From a checkpoint of a small mixture-of-experts model trained on Wikipedia: 9 layers, a variant of Adam for the experts.
Below are experts of layer 4 (counted from 0) of a mixture-of-experts language model. Rows are named gate (a neuron's input weights, with its number), up (a neuron's input weights, with its number) and show model dimensions 0-159. Each number is 500 + 50 x the weight over its row's rms, rounded and kept within 0 to 999. Numbers have three digits each.
Before each expert's rows: a language model's description of what the expert responds to. This comes from a sample of Wikipedia text that the model never trained on.

# expert 46
What it handles: Capital letters or first pieces of surnames and proper names right after a first name, like Bob Iger, Graham Rahal, Dave Meltzer.
gate2:566419559484480442543549469572412545456561554375577525610536502547467495550522506451524479504535500507482465527461517560516498470455461602539492536483555499624559509512462487525578627518505548475482496537570505440480540569480511454443579473498482494560512496545440484505511523465613554480540576488524591451520517400471509475408392471539537523536485449586505572519532537385457513521553403484520439537399515536399420440445453430517567470504586425480510511517484523526502487495490526
up2:537459449478466428431590409460555572535538423485467515526521463442464452577415544598497500513507488427518562515503422523498493525553501507485446510508523521413451466417473563571446480454418563435404465522440543477606516531493516400484501484635498459470564540493507494464498463530506588434488620480554434570530532592516499471513433543455483430510432435607465451527430489485514500474481473563545497483446458461493386521536504560444498453510582503536408526497551519566496453413543487
gate3:461527494533372461629433549443500504454482440459547540525518507447538412518462509578616454488440528535460441474566578517446489513533530509434543379537494474525568557537433572447528574607550463474480483534437444575385517520509478554572543542464542444484455490533456510575526473527539433509557462400476566429530489488517574546484569456543509504495430429389459544538450568475582506567505473524473549502455490429550620539550452436492531505516499538506448430487520478504527463538482499
up3:566541448458546497459510462542537512573465527457451505548507545565504594521532540467423489545495513477558506469527513404493512499419566569611453469543528494541456461469498356438547542425500541578553435428492466499499486552511430521530519559543502573578532406414558514571543486593507564461498486546474383437494472447518471578564554468537509531447502545560483502534440516546474472417532438473480564512530397586542450493462373409415506518515522506480417561474418520495425470517533490
gate4:513525498468436567471404502507543537473480525583445493531480538431576537498494592527377476576407526510523597540515456509503461507478469553458442513560501594524486531510553494601495527536540503515559525488485520484519596495426496479625500543436560466507494552524462523476542546527412597561494511499437455561498405476536557338440503430449602538531517562561470470489440478487442431496534508567481523612520520455447439523479565605403523435452522497416479500488495435517502516460484446
up4:545515589482467526525518517516510518483514519493491484484553518496436523561466425547521449447518553575530491547561450482551448532509410502535446489407510466584555542428506532364526546515548457528514543513427536448420446470477565485475479520569512474545555480468560491556561481409501422546509581486515423428480420455506509515455344632531488476453473408523476599529462503541448432472542544522438507590433503502474408603498582518524522609456474537460442510453553563442534427467545525
gate5:472514526594405438623465480497515502442442570595486556490483521521442506531588578482611480503471449487475501502484517538529534508449596424545502519495573516471446456513548559445524442433450452421424560460450518548533596560538512552514553500522527564506497559474491478556570518489575460445377519443555528479467528425473478601549551505518601624489401363490530473549552416446525470523448536469547500414520454488459560490486482502454443528478509502517490524539496538599500527479551539
up5:483446489494491526503493465533480432509517509599519491450576524506522440457493446491477509581535529407499503540540527521503584529620529517528528509495571529380454512539621437496450514446573487464536487422577548411454450546447472527546503505442469517491485523513457569530495475528459534546491550500508464412544549490419519468548522593435464425526477527591509551548502492504570406461583578507497376479587533590436571439499551518488462476506601476515578538528514518432515599466622397

# expert 23
What it handles: Short inner pieces of learned or scientific words that come before endings like -ic or -ical, such as obl-ig-ation, dehy-d-ration, ge-omet-ry, or-ph-an.
gate0:440382515457483515537470426505482472553486401462503392534535519586528621488497507561561550460500443557555450530474550467439489545585484428597468527482540517507491477466429479569466582524477490549542538479542527524433531489485523594580392517541503461374513506539405515433543559562522442509507507497404524602548492486581527501451519544540506436485419492494526531408502495510500503531494445548485498488499559591562565470454526566530444478387451503550624497440499464522469529541430437
up0:445480604476468498515559529402438537516521459517406505426493599522492501494521531524514489431610539534507520455536530467461437526511464572514536451473494499494509528406471544520509567452516555451535442443475495503516523534516514556437468465561528497466423484455553464512523623537472516576527626595391482509457595413527473515598506433466513411567448472587531518504592499487456441489532557534540495515598441507393463512582484442458469371426493494491527526548438475586540494525532572
gate1:457497602572498482519526522509436497499506459465503425549591527465499464429490482447532491425435484544480470477469395463497511411447523523559512407550440567459511550519486485542635476543431462548544562554495490578505482453610513444468597475514563495627500486544538506453578519491510384495525471537565491442482502489454505442455460498550497380515456494460468593509583583533455521548553495420413497412504497405532513411485555513522487479504433458558476461482436379483458544460452477
up1:534519598519499484436444507417461477534449495486506506540478514506476407579475478444491494432493496570548561480493478451451576512521650444462459511481400492519535541516508484474550579529336506476486479523520458680515364456420397525486546509484456497526496484561467529537539603573443514558458583484513489437463590478578531486467486485491517563610471467448432552484527530503508453523498541425415531446478437533547564458519504407523571552540529483430521510537461509513482472505505479
gate2:561458575550617485472543519522605453478575422462522488490502496462461385538559490605466459548596507535370480499517533460536447531502556501457486533481574547502483537476522537486480577514497482485509480543507441423541612554516510556492512432584488513462436543511589517460590437566561533506547475505522400459435481462575534448512503580510436584527534506584432576539514442521440501557438393580514566492492496469557452451550496497434460492437450468493493607466454520532502488460433573
up2:537508419617613459485542487569500498505523503561423435454531498432538472483429495504534535475533440578408524520446529500507440490431432472540475442501364537531498414483525522462450571470457475547498476468451553541434560478455567519485430520523490542503487522526474521508429425569592566487566398467566435405528518493536615528485501493480561472451453465535508501524523549519431545599517537507545496518497491550656474427503468560478458450430545601473485478564439469510495420580471440
gate3:472501469509417472468432487471619486496571475565494557582523401544518422515455536544579432456464509530489515479431434464443497542454495412493444529569444450545560457436507535512543489547517459507498479547529497497517498489503547519419564430479497514515531640502478426416520573516500455546553546440494451412607485508600575522444493455574573544460500446467524458512514510529377561585504451496494515500480482610557448526522587507559487440583482566603445567569507507515415426497494501
up3:486490540497480557422460441529577579506499507467482433557492531524478513555510477408524392517574539504505461466486485526564456463496582438403459614478697548529528505460422496579581410495425501533386540478476470411514461549521542450503562501432564535554493515520459456537515567537493564368534527485519522586567438610486435415443500559430516502474481478469505586517536546488503498483493488472467534509421595545522511503535501526478469477504539508560485463464584527469512499572482439

# expert 56
What it handles: Second pieces of words after an initial letter, such as t-ut-orial, t-and-em, qu-ad, c-it-ations, F-iat.
gate7:461443518472423583562481504479534464433443488467506474589490501606543483555514549460456501554459578444529564456528524493447399582485503517498531397466514419469427512494510450483471449504482498506472474536421424509488472497499458375469448560428481494475510325461503496487529544427512597421550494468445559535538571490576507497499540556479431562517475473514570547502449474417492461541518576451532458523479597521467479564466451423624588486510462492498531563411465544537466594487479424
up7:524531592544509446539478472463469472532462466538510614464504540468507581542524486559539476486593535492479425472581554586519487506460458398523549565453472487555600453545446478496541550441473435518518544437467483542380479423527522573480496498449519509534533504516464535490417570445410479510451581597583490562522569456508483578448432443444542516442504404541514538514491527573465480481503501468561463578419539534496543461510582530437553618477466438449447554485641506566445544513537467
gate8:502537539495504566536461519547538522633545494491485465554492492503478496563478461536543506595546510469495507452498527491486550485518550523489494554528572467553497501429498408473480482519511552551469563597532478478422573452571455447473437388501582479513545378511596533418458471494508442539577444489545488541540589469467477436522522479436495452566510520327444594509476592478506483446483555547511404482627444434445473506473581492445541479545505485514526558514470573529548403521390525
up8:417482522563409543502515607403532566482531493472411424550427444534551463486508530447575506438424384457448601499451510554428482465486523519476525562503510528520585500482511569496375542450361488454490495476487613561465546559457492467554507498580536422493552483511503474467502464554556535502488458458493487556498415456449521563490536538534498550497461490478515554418479524497505520528543475568509468597496488565541503493575496523566499591486421542568386576471478442554434435525431544
gate9:511578456420451551523488530464514487537472422502539466489439486548448505565524555599488516498459465506549465446402488440492422442534600387477546512555468580469508454411542500489478607431519443579557489522505571467451549565475429532588585599476485538491474411464476530517496612569569451597507400495432460515563452459509410494499479479519472469378505437505467555450567471463508472484462462514546533434509559476460548467567491471560386492543572460517429538498499519473497535536501544
up9:443543496485521444446495477483428509511530517453480554494422518395540441452464533495454448465511494447467375489500481552466539509486542584532506443537513467544488427538528491530541530596439500490472409468512481455557535631479509512468482530468523585512466393481536484410477517515489484502484469533510601530438504478486638590422449448378525545450557460503453539479503504503592509469492351423550554481518515382558481501485438463429490451531484596501518449498443486476511415522374453
gate10:472402459499484443548477561509554467401555455575517481512475454521564555486543537437504431535443513511431553485480562478476472553414419566473501388540569487500464446452596586568509506502594401496570474397461510637501560532466427444516508480560535535472446466465551533541543441473578504577604499484383512444564432540541524467492444462501513472481518441525455546494441536533484514541440384508538557531495499540514555522573576482435479491463547444472447427509505516582448506515459530
up10:534508482507413545526534502444539456525451450570496469486519510569512587437462553459536500500508491470370576510569490555501465495532498487544580435521545438476415449590476589514537673511545524478497518517499501532500541588402470505521518448397504544463499466534562522459448508572422508356566512485540554558509481501409427504529485518562441470611507464544527471507408522526548539465480506433558479480531396490455502405464491533546553460596604561503510502480456430515426499491463480

# expert 35
What it handles: Pipe separators, markdown table rules, semicolons and line breaks in tables of election votes, sports statistics and cast lists, such as | and |---|.
gate2:573586497524531506467595385427588497480558414608528513584550458565489458502475526474452441532496514426463495484512495434562535483569493527543470532484437544522529473456535405527571465523438511525543480539489473538483497596461531409442551467464366494629457442554438612510509446387498434510531466450428453433527559538554514627489521504513578535459550459433501506479481519424447446526481560483459522595470493511481518547516583538481546496509569511491483529471552452507459501526563435
up2:553525477572486418447532498445548473615493503487429498501475482534439580478449526441526425572517492574510540481385442483540506477509449588589482520462539510544510416421440493515550605498455399528553499458519465458537542508510478523485539514570434570470511519465474506510519422497502596496523461508408434517415456556598500537486538481508519411460500615529532529571415528504615516575487529593476554430512493549456522654598580507491551452522589519484522466475490517480473483489525540
gate3:470499549528534483491522476424469512581494480508455486617476490433428482533481437460466569469497520537482467555503488496439480529500516494553524463631532467471461445400503470442582510525500501514528528578512523438521530567537376574609514373591551461445514478508425505447446554489474486500525480597424491476450531435560435493442463426491494525534489512504508580548412445629518471460475509419467507496474560556569451394493540441560555495422465455550644470510513571499499507426519537
up3:399535564581522444521474652509501484512570519402490498408513495422488523537592486553461540464473503523506412496574430496540581479461507496394533542433382551456505495504494420505487517528496424506478471446520443529527576511427418534510570525501610477513457509576509413429525559480506627465403487523502467528444401495529528440549493467451474432606485517489481545555496549449593464484582488527525522597571446462552511533506460456550507556550466507442496508548498495511438540451495495
gate4:428485535539504482596432503600420414484459506482547553456496575532547435564502532467569597491509556547480492560543604486513517433418592465543481552544551515494624530623429437503472488499455506502536543536547547454493499546472547542489567493480560449417455569529537508530509450598492515554513478444422519542477453449487468527529502501511548470447573402499451552562475491472444584589495576503565570506534421517408547475530573546500488536487570451513409480506530517402419456504545539
up4:522531492555455544473510534614581437491474409512594470455479423531486560479475488448480552462463522485544462484516516513458576488503426393546515517491567560531502510394464543530458438564597411487483483492502497470526576385448411459519424454459570591497551404455511545489451504465516457537461512537552540572413530486469528490462557493483562588482481462470502426476510530457516386466470447380540506503494525513517403473506509403574559555491518584465514552424436555513562484510416423
gate5:610437508437524502464465404462544525533503450514534480510507517486561438529523480450499498468449457536545424413474550562480581559433559450504412459624427503501518546531420540457562387569465526543468441479507426510503388501487525552481509461490500520426423551484484444512431438453455467493559493453538448480580434486550487509519557556431488400453424457521367465541578513468477434457455478479598498465435572441504590490451572521551474454457540430538407467493491479489501562448516484
up5:480537514529491444567476431469538548454476485389501485432510511490454505540654423504436576446524533436593496464472457519405519505561464519557588452480509468474472479574453433491450550517533515478502577527589512428506456473541538564490513427468526506534550467405538527444473467479549523562491606519378444536429532503418603432610495466507522505460584473547496508439480470553393490497461543525555539462483437407552552485530441488492546554459546430465455403494498460509457560586502495

# expert 47
What it handles: Capitalized first pieces of surnames and place names and single digits in taxonomy infoboxes, tennis results and numbered tables, such as Richard-son, Jacob-s, Kl-oster.
gate2:371541560413490470518518488511398529519570482468562419472549524456477502535517474484476471501437605459537443460590463487486478452491510494503569446524497554488462481477542423576463561518492493507447454525523504434582476457559478546490645504506565437400551513508561499413501460536493475496530538545501503516617438478509441541555545438454487511507417569506535419512565570533573602468520542459490573433599526464510422497532500481464611456551529573359534435499436447536507509523492535
up2:483469533461525514572556515389443488422493459516514504460508480456464430520619485471455511514496491478528511458503428541424509416544413554528489445497508476482555505469484537550550411451489481490480563479561525454513564518581468534468390542559430323551470448527573483533426481523526512496416582441536465542509539436523475455492583559467510487594424497649576449464476509553407568547458564530523482445576537453471429476530497568497410519453546455523429475476469502473498576505558499
gate3:485563570505491506461571552518537550434565533500440458486497470417434507618491526527559487578552475531460514461548486479522360559389546549514437466570479518498464487513471551541532470487462535487500464593412476476446474495462402484500560544414492432452582514466535505499512477492561391520499411488507472489499619547461528462588440508508507559486488446471504507615471534495509435438565558504411593529481590522507525488525526518501408612383496542497460613495523527503539574534545520
up3:581539535572608484525515524466576520507430434483530490534499504486526421480471504506484603399576484513540509555420570493449491511470422501646491475612516446510434525513413514518450489490452534540477487497505571440568432463470485510403542538528519540520569501517392543590399483409561417418490531548489434518517447564445447493578466544469575498466432516533540478513560419486488515612513442474449519443518519526605514523415532524503492492503488545578513514535546453559582483482434462
gate4:481448512489401599454547438464461523462366467497549506468523519463480540509518451495533451562482484430480607507487409511550501542537552576540480503505459475500405532520515418473449530544503400527538472482484481432481546532492461483610584463445533348463571509495508335491510513532443479458443437388506497470537515561477571501398578507481434511487428507451499491571575539451551548467496497491517417537533515556544538575439586405483513472529527509509522483514439561475478523470591476
up4:564537441470476542434535436489607415464558540483535519557414602567530498572530448538458513552561498491491546491475536428545446619440470528432423486502524562427472457496490432481434416494454576530471526505465515514496531537452422512448579542535467482484484434536576548479501495517479486524451497417564552519555637563522432464478417536559552520517517502445472474536476605494448465494530494507462611454559515478457483486582494435491485517372486433443513569509511431524589462526491621
gate5:506512505561560531457532539554435495484496483517465428505569580392513430577553408525538409420531552542512454554643433496473469543500462525533566399542480564468455434564529530507469484494463496552511423498483543410575568530516451542433513478443452453410542446474488496519512465538475348514425438525472456497566569567418491499487453432496485467647487492531554581571593556523468440522451459485447484522536541451467516486512524529574468499421452501502511466431453470494477451546474461
up5:424508504494542455498487476448439482576407431382526521533501491523443558524530536442498550599533504427462436463465511538534550498525521498429490479464511544515445473475521590438465477475521495461428484477501517437491574465484621578494497468572616549551496511492558569485499377493501527442541521425465521573490565548433529608575493633472394519486507446502498463492539481510620477613456533473569503451507459583456497457414425498502542562464495529505508454515473464552551533411416454

# expert 41
What it handles: Stem pieces right after prefixes like dis-, un-, re-, en-, such as dis-arm, en-orm-ous, misd-em-eanor, am-b-ush.
gate3:453479520485518462550569528528446554468500439511525617469517554470391458475448552492428451456440460469531478443521445524528482538451479477548578431507511534506449549478490511606586482446491471469453494441551511472451380564458509476445502528529460543567450549517544432513527529415501421529645587515448524528580465488607530547553405450523391454488602544414441428513457538492476421535471503548465437507466521497555452477485598456551458444550512455449445523501515536496502528391499560
up3:459592516540443463535519486406547466440559506538466509507423474433479587539454512558528528597393435487435554597495446460523568520514522498502496476477583548563463484476482559598536617458541495565479612506508419506480529535480539502497428476531554440485466558523472565504561527426567535542586543476418537564499482494482531505530484538556514582501498521401511522484611484488574530565482520467466513450466598528540462542513514426581437518490535456536463565387576384441495518560462541
gate4:618512469582454414624480483487577550490593544436555490470527515496577542461562488439449488558550427479393540497490466471458400456487480482591566499519549463465483500520445528545530598495471412410544531494544540525575478476451492468422577522397475424558485551515547472567435545504515466518579452563512536490555487495498477495543506425575551492572451482431630378574546444506498476514509458474515456460487474476564517517515489487515501516572485468452538519489425614427473497460463466
up4:510437494412498564489566487570539479566515486572528566463547507529478566441488529516528554462497569501474566580559535439511503479581469509464570488569556423469524501445465488506462559529438475407541508430465546531495466561465525485438340478492473492526507477532470583532416525509417531472470404557511372482509439522528460447494576450572414478484453442489523470556568501521475517548568446502511467559557591459526509522499482494484486448325484460428649521463502514511534400517482506
gate5:549509449499498554489503454537485491497587541467479513579573488469661468549509467457505510534429522511554584412543497485451398518482514487440454509548508492526487525465494561529515495533533529492523455489421562525426479512461461501530534479467432430526562519561470418630524464529478526445451547444469440486515516350449456583486543517505480461449463483565586488536470396440549538504378473513487530537567570596404513536576479547474405480447535518432589525492445501507441453522428394
up5:536549479460529479492470500411483540531486439458579452579468554455441585448523437542489494460428578525529460476533535542434567411496497589564518469457563432503465501527422504491529467441485562552510394467447517520583457501496510516568426482527464717546476473500428480471498547552568387594422500461587546473465468511452496496455501433496528522531572518546519429453576491514486551459596596480456488505428462552614541503493510484444550427502464579471498443473523482478489501519497495
gate6:486504533422450574461473505478440452484473516515532581528506490401461434498485496410579541550539608551540468471595435525453470480456502592484464534552545465499394475551599472609453538435531513498460383514549490462552460484570522473456527479416441522494446575500428419440541524468570503564455523455547448503440461585442465383435638478500493495499583451541497540527522433541519621504499451514366527492462467548470475484516547476478549470509511478528458491518523483487528493429532431
up6:526454495465487465492558404475537454466562518518455471475547490548527431421396499461460546428495437406515540473476546510443583468456462453488493504557501596539609502488459615573481470402488455516503539468642495436492437504496503443496534491432449547536454462509479450535468570480592525468616555334534396460442469493492516493487473476534546466431478403488473447530600568487454503469447458452533453483504484464516486487471484495515536431475513517591439544443584499576483475456423521

# expert 51
What it handles: Middle and final word pieces, especially plural s and syllables like and, ez, od, inside Spanish, Greek and other surnames and words.
gate9:450458472547511470481479393593518498480503461548421467511544538525516520491570469459525499539519417516429585475426512506459503496429536447559501500456546442448462550478502481561567532433473598458550483466502560459537414439399535661554574496475512541524424557547474510500531505389582524515596486532417467485497469559499518544526535440466430417479465495504515461485550443375484519514527571522501436492466463488576504466482419505459546498527395447496460413620584490573572455524469507
up9:517444471432586475396513456548434499559518456531435518526561506463483509427581567476600557496455509408591467493551485541531452494429473579456536517411477452535477513514558515498607442492510588485483520445503438522504487548540392461427500541483561406563455521482519583572485502437611509568478511473444377451528474506458433457532488507510432452547514444572570562539502557472482529517499391461425542420422555513557537486561545493488498439526491457569473561451449446534456447544472543
gate10:492539466520422565386438485488476493559460484466501479406523562531569383530514462502430588434565483481539447494554462533462492457531460387518446481457493484561548554542485529559441475497557497475507506549532419501458444469513485511474526444606553430488574399544444496474543503414504515478478454478410436487464491468550585587426518494423486554490441462595523550510470478609421408473585521578502538475460478496506452605527544512431517449449454521422421481574462499527546448418526476
up10:501482430481432533535507494585497430469552487522533575512483499451492555562535511424510561608557506508595579432534526508486528533537503424422530421504473621483548486456548332479517524408479523492426494597577465537497502610433443515512508481554512494445512481455424558425498493519524564562574489478506604576497470546487532466531467451509433474528561408525516488453411503534538516454464556564512536501523585503507482522553505446564517500589446540413486448447513464520512410556487390
gate11:495480515593450387481485499497442448550530478446461435457507481537517402547402471546584487540476561506481488520525538480481538609473494490451496553489498472420537476592500585553473396474578539583374551542500537544526530442487435484441519512428590524462613411556524435439497494505428473485550430469531458565467398479505497520559525489505463460477509574533430511498538509578483617524469490451507503445509616496484424604511531462559515508519575521491584574442432507495475488540443529
up11:502507523473559499506426522463519476514436534421502529447522446531494447495512506443497498492463568498460534450458554562595525464423447557485489502453538491435470525518539533524482505526488499522495560476472537516510565450430492539461474500516501455528533440425542675455489431511468389448612422471503386517470400482432432403468501508492459533497435430516503511452487571455427572399537445418486455559493586521514477572512399565418530509451551514522563416486453479522557387496418399
gate12:523539488589452496497402527571477499475521508486572601562542503598459477606462508568505505457539579499497620543439545522524483459574531449467453456587551556462515493547569479534530483548408520586512522477515549507452560563410513512577446480466526465497618547633496500457487559460543532488593525546483482539514473571559397547580513599488596442519536472454541537546498501523443473520525480485528478450504532501489412470513600594518599490532613492467501520512439501502555505512453461
up12:436523572531424548389453501521453527491487540500502509545447550584532468536573596524620526465489453499595555478471487528530461558583500473530517366500511494446434548526457503508462589483475497559556522433531501503492410557446457482586501563472511506548478488539487470489494499594544494536502408501494414534526413447472407507484469466495561505433503521424479521531577514529527539544358426604454443552544462384461445439496470524600474505543511444503504489560496563472407587488486536

# expert 58
What it handles: Pipe separators in election result and demographic tables, plus which or that in census prose, e.g. Swing |, Turnout |.
gate1:491547405442564548417462518506477492563488561547555501478514590481567513536501461462487561403491488527554542572524534420343497473524473488447424503467478548460523438542539444503461476548476441418495519491483518396581441513465506532546514558430445539621497443437575499554513446414467514579512478530462564481490569576454522435553465622582532469504572455493518571448538507612527495513495491518518518461423507476563539478534531417474529550440434499496568505472578542508574485499542609
up1:490515487517445524388524473577488504527542534475435490396449561479491486565535545489500509465541464490541550597546581448453445508533445463440510554446502484450440511532489555523461600485452435476575572464551457480436606568393487455548497467515525555510477562593470421624510486466516539502490506418451406427456529491451513455603515539447567466437462550544447506530572522549620487502477474496492468553501446456515521484568430591537462509469514480541486615577483566564434540505536416
gate2:588488555494450477451465480497520530472479518504528547446466470461446457492484545448559428519500474455502497539463482557520534562559593615417426485593608555542529445448455463498547449622510505562482564496489540512557518536550563528636497475474510507364478514538518433530533573507520418468505493412543543448456547520424529518494434516425482512510584464451467464594547546487508496557461479514529541465547430482477498488449560410400433518489544491620599535535598527541463448446443491
up2:450509461499623511550540516568502588466433485591570422557511404519539458485560470524467583471508477581608503554515547458502485488431506476536479535481526467504440447490435499504504533481550530439531487500482498476547399548491506487466535378468473497594455455455570502577423491475481556602466517444514524528491492564533597454513496393584533463612507635476434473458512562602448506567522470513492448514498525480426531542507540505396514429562511506433530440538395459491426513536521491
gate3:573593382486537468485503402468452570459428507434456415452458560547445418471493517438495489473586473595362497465579387558495431506475516495588497473547453457482495538562448506541461543456494538513467558408437657506391489558428556514534580557469575484570457496531521507510527458424509474451488431474517544449495487455525535536482490476456554501470443545530490597475528494635471492416484483472451549522537463484566542500523502457450514546518529495491423483556526463481508493551495526
up3:459487459428504490493426567549499440478477506483506556494449520523550426576519423491460558521540432546483537520516506540501494546448380532432505496481594572539602488504483525506370492471464504597465524518417514568508562479491494445574480534518533590513569563438473547515519493566503439535518462528573494491583534403382505402519430469563539512449468497576526542549595486437481589437371492508570485527547470474498546544570502581506485428466480463514505512453574449413580452481421529
gate4:532410467430492590508477488569542492542504490610508535519511507550474550551531372560528558526545468413508496422486552515429483491466459504479504462498496525641482537597529547457517502571521507487520486531474621551479408419527428522464491551450577517585510511582525511491498488508469492458607434481551427463583414526511517459516533456511566588513530555473506562476396567547454606454483556449459585399470493539451482561498566478585523464467414485501483422535540534461540474522533555
up4:561498501443445545521452433501577450523582529587473473425541484495517511425469536494537500581504495577434589515447479480526483451563527473491513460521518535427516465421474485492464497513429381534549458429434537447465552464522528507481449632538545544471501516499598420443479455436483517557569474407453481413479462497440377530507465560462584510523516460493522470456570455435477536588523533566480459516539490529492464484564553557521511417615418529481449458545514566530549486603510633

# expert 63
What it handles: Words in military and place names like War, Army, Royal, York, Carolina, plus pieces of foreign places such as Bud-ap-est.
gate2:512501562529465514527497469500503572527432417589449503527442493462525439567459402513594526487453516550567423535437497374488586558556542502466486534493443527520498489465473391502534603581507462393502465640610500535517540400477511500456499494454479453492534518481447552534586478442472483534573514499462494485510549455575586523462485424534504449530466419504514585562421532491492444547497416530478516518612498515512463505487481478579473504460525431522585603478441576522508470416440530
up2:507493452575570524493503447567479458500485576608471486473557468544541537572506521559551540484508506530451489571502448525450521398450404470437539471546487497562503474481524551476468459479548534600448532483428526574455530518430522486579467476465527473475548515507487339549469435528539524484542460472489491586447506561414460510545497546446584410527511452469518432433550563552572543495429550483527502332454523501555551503507527539547500484482535483370605464492552506502450520595448403
gate3:619484443507514500490530514474559588546581555401591482448494501476543414497542509517515464477524502506526470495616454432528557471531499457513522446503571519410537454587581558484526501474585496485579493503369496458535502521508534521497527357589493450432544440513555558594470492577517508575583496507457519467548471446560520580521475420571394469418549519457487429436495543477492489430457569548506542559431460460535414497470574504520475529502446425552468523524528465444507492429465555
up3:460426510479514428520494522479550460403560562547564573454448462490519509502487487398518504566536432452475541525500484496447496462508547517600453485473541476547536531571480457510629483437480497440521405547495464457508461365452517422498471478512574569536433442540531495470605563430411445471540567556463559452569485578454484481500451503458508458537513524515516501569444524496624545418504511436530521383504504528541452461503456551595615587488507430511481459500543378457487480488560492
gate4:448528500481469541435530416409525557518502484457509534456564480557486475526547481515511488504415522518454525448504514484511451513475494413480497459533529475504376498589471520525404497563515558525561436518490553495534483476473518516585488528410527373538493433529621465517480466580553498546593452491440504606471463503507543524576455489486546369483591571429430571508585562470544455480498540480399551497485482439618602537477520478509533545593472475438441539573530512436429563503492431
up4:430432557445533476440533464525510465469593472530440513429383469488498487443392575418421487550520528478515559453524531517525600530565523478465553531477526447429497516506510374466446527507524512468581536468506550572472534504442446451507616504469493503505425444450501499509492557574487508458429520459419426439461490502585432486496477520475571550513501554520473545575505486473443451472467434485407467439546602406419492526438518419469504460561516513532563425419605608551471478460482518
gate5:469486499448437512595605501416459468512624496430452454471552419566445541559540486426475538468461487519380520517475509467502547492522492543417513388402520408472563495467439511500459536515528480438459446512544520448495547400554508434421445489471531416411481485484464490479483584524469488415425496558453480599493511525490560423460438548483497437498534492443551474595484566485574530540595550519593491482517558543530462539511489426493436542425439484421562508543488534506548530409516495
up5:541585551425538497506469555566479547451552460530478430519550417510478455523439384483559460452567466493448602406546457485487456461566464479409520537533454472552423460477519498411478543522451587618490521513520510427485582488491556490470462429502585369530445508490513470504528387502495394534496537524523479492474469525456505565591564517502511537513497481367519490492504508469438507503437518482494407565475504565356479500428473548434398514434534541565553504524475522506508506492434540